{"n_layer": 8, "d_model": 128, "n_experts": 64, "experts_per_token": 4, "d_expert": 64, "d_shared_expert": 0, "activation": "squared_reglu", "moe_layers": [0, 1, 2, 3, 4, 5, 6, 7], "router_score": "softmax", "normalize_top_k": false, "routed_scale": 1.0, "balance_loss": 0.0137, "balance_bias": false, "router_z_loss": 0.001, "init_std_router": 0.0154, "lr_router": 0.0008, "vocab_size": 6709, "norm": "rmsnorm", "norm_eps": 1e-05, "tie_embeddings": false, "optimizer": "adamw", "lr": 0.003, "beta1": 0.9, "beta2": 0.99, "batch_tokens": 65536, "seq_len": 1024, "train_tokens": 550200000, "steps": 8396, "dataset": "wikipedia_en"}
Below are experts of layer 2 (counted from 0) of a mixture-of-experts language model. Rows are named router (the router's row for the expert), down (a neuron's output weights, with its number) and show model dimensions 0-127. Each number is 50 + 10 x the weight over its row's rms, rounded and kept within 0 to 99.
After each expert's rows: "raises" lists some tokens whose logits its average output raises strongly, later layers aside. This comes from a sample of Wikipedia text that the model never trained on.

# expert 8
router:54 56 61 51 57 62 52 55 49 61 47 49 74 62 42 61 65 55 41 55 45 51 55 60 40 48 33 52 48 57 54 57 52 50 57 65 57 23 59 50 40 48 59 39 43 56 60 56 44 69 36 63 49 48 61 39 52 40 40 38 42 28 58 68 45 64 46 59 57 56 45 36 63 58 38 53 48 48 58 48 79 53 63 44 56 49 63 64 53 49 50 48 51 47 63 36 68 54 63 60 40 38 59 24 62 54 41 67 60 41 44 53 61 60 37 55 55 38 53 37 43 45 47 50 37 59 52 53
down0:31 60 25 38 50 52 54 49 50 41 66 30 48 59 43 39 55 73 51 45 47 50 56 70 58 51 43 48 57 44 62 51 45 42 41 59 48 59 45 49 52 44 36 50 51 49 41 55 43 40 53 55 59 60 49 41 52 49 42 47 60 52 46 34 37 52 54 50 54 56 54 35 60 43 63 52 48 54 35 60 34 55 49 64 53 36 63 52 46 21 52 36 49 62 51 58 70 58 56 29 58 31 52 61 56 60 34 64 54 52 60 44 28 30 66 56 67 55 40 52 42 40 59 53 52 57 39 41
raises: "000", "d", "|"

# expert 55
router:46 55 47 37 69 67 46 69 56 44 52 50 74 64 57 47 52 50 40 42 47 59 49 60 43 44 40 56 39 53 53 44 49 56 41 50 47 34 50 64 33 63 51 45 52 66 50 59 35 62 40 46 49 54 71 48 38 40 48 31 38 48 76 52 55 55 50 47 58 53 36 42 51 66 32 60 49 44 52 64 64 30 58 62 56 40 59 48 57 40 40 48 54 51 58 47 57 65 61 48 38 37 53 35 52 61 58 59 58 49 27 48 60 58 50 36 67 35 42 43 49 35 45 51 33 52 54 53
down0:71 44 53 64 38 54 60 58 56 48 69 46 74 51 55 69 42 56 48 38 37 58 39 41 54 58 53 34 52 56 48 54 48 26 57 77 40 52 53 56 58 55 53 28 44 62 43 57 47 51 55 42 60 46 66 50 43 38 45 64 47 39 64 53 48 62 46 49 61 48 48 47 66 38 45 52 45 45 35 44 60 64 45 43 57 55 47 43 34 57 69 44 38 65 67 53 40 59 46 56 59 48 57 57 45 70 67 39 51 45 43 54 58 34 54 48 45 42 56 68 42 46 35 42 36 47 50 58
raises: "ens", "ien", "en,", "os,", "ent", "en"

# expert 22
router:42 55 51 59 58 72 50 62 63 47 51 50 53 60 46 44 58 61 41 44 45 51 50 73 57 46 39 58 40 57 69 53 61 49 46 43 50 42 42 46 24 57 59 46 56 59 61 59 27 59 31 59 48 58 63 46 44 43 46 30 45 53 53 76 56 61 33 69 57 45 51 45 52 45 54 54 47 56 61 55 57 51 53 49 56 34 68 63 72 35 46 46 49 47 64 52 53 67 65 51 45 43 49 33 58 50 36 40 60 38 42 46 63 60 40 33 49 46 46 39 45 40 52 53 38 64 56 62
down0:51 43 54 43 63 56 52 43 48 50 71 51 51 51 57 45 52 57 47 59 41 53 41 61 41 47 38 50 34 48 60 47 55 50 43 59 54 51 55 51 43 41 67 45 46 47 39 42 58 52 51 47 42 52 63 43 47 49 47 50 38 27 55 63 51 51 42 26 47 50 55 62 57 53 39 41 25 59 41 53 56 67 50 42 53 46 55 56 44 64 62 36 67 53 74 64 52 30 32 44 40 49 16 55 50 31 36 24 50 51 51 55 48 41 29 60 57 55 56 48 51 53 56 45 55 49 39 28
raises: "ior", "ared", "oration", "ored"

# expert 4
router:46 62 49 59 58 47 52 80 45 49 53 52 44 61 56 47 67 64 46 42 46 64 65 60 50 42 33 52 48 53 53 57 53 53 45 39 64 46 46 54 42 61 60 39 51 51 61 58 46 61 47 60 41 53 53 59 37 34 44 29 59 46 56 63 51 61 33 46 56 48 38 43 63 67 50 56 48 42 66 47 58 38 56 64 56 30 76 53 57 52 37 40 59 42 53 45 43 69 64 55 36 44 55 26 51 43 42 54 58 45 42 55 53 51 40 29 74 65 53 44 50 38 42 54 40 61 51 57
down0:56 68 60 47 39 46 52 49 50 57 50 42 45 46 49 46 47 55 54 66 52 37 68 53 50 47 52 37 61 49 46 58 25 60 44 53 63 66 55 49 68 42 46 51 54 53 26 35 76 39 52 42 43 49 79 44 44 57 47 53 48 35 39 71 58 46 49 43 39 70 58 53 49 49 44 53 31 50 44 58 34 42 45 51 30 43 48 50 59 66 42 46 51 31 58 41 42 45 61 52 36 54 36 32 36 43 57 59 42 57 54 50 48 35 58 52 61 49 40 44 58 66 63 60 48 44 52 51
raises: "es,", "mission", "ior", "stant", "sequ", "ance,"

# expert 44
router:44 66 56 53 61 57 52 65 63 51 52 48 68 59 55 63 54 48 40 42 34 43 71 57 54 36 38 54 46 62 58 64 64 59 49 47 64 43 43 59 54 60 56 45 65 64 47 60 33 59 42 63 49 61 57 49 40 45 52 42 46 63 64 56 42 57 43 63 64 70 42 44 57 49 43 61 39 43 62 64 49 42 67 50 52 34 56 52 74 51 32 39 56 42 52 46 49 60 63 55 53 40 54 26 56 62 54 62 53 40 28 40 50 45 41 44 47 49 48 41 53 35 35 53 42 59 57 66
down0:52 60 51 44 65 61 53 24 50 28 53 53 56 35 50 47 57 54 57 63 47 42 50 49 58 65 43 46 56 51 46 27 51 64 30 36 69 65 35 58 60 46 44 60 50 65 42 43 59 69 41 52 58 33 46 56 48 54 63 44 45 62 52 40 39 60 50 54 47 55 54 51 50 57 64 71 65 63 45 62 45 45 53 49 54 64 40 61 45 50 52 65 47 44 39 63 48 77 54 53 50 56 34 29 35 51 53 65 43 41 41 43 36 47 39 52 54 64 40 61 43 55 49 45 55 48 41 58
raises: "ens", "en", "en,", "ons"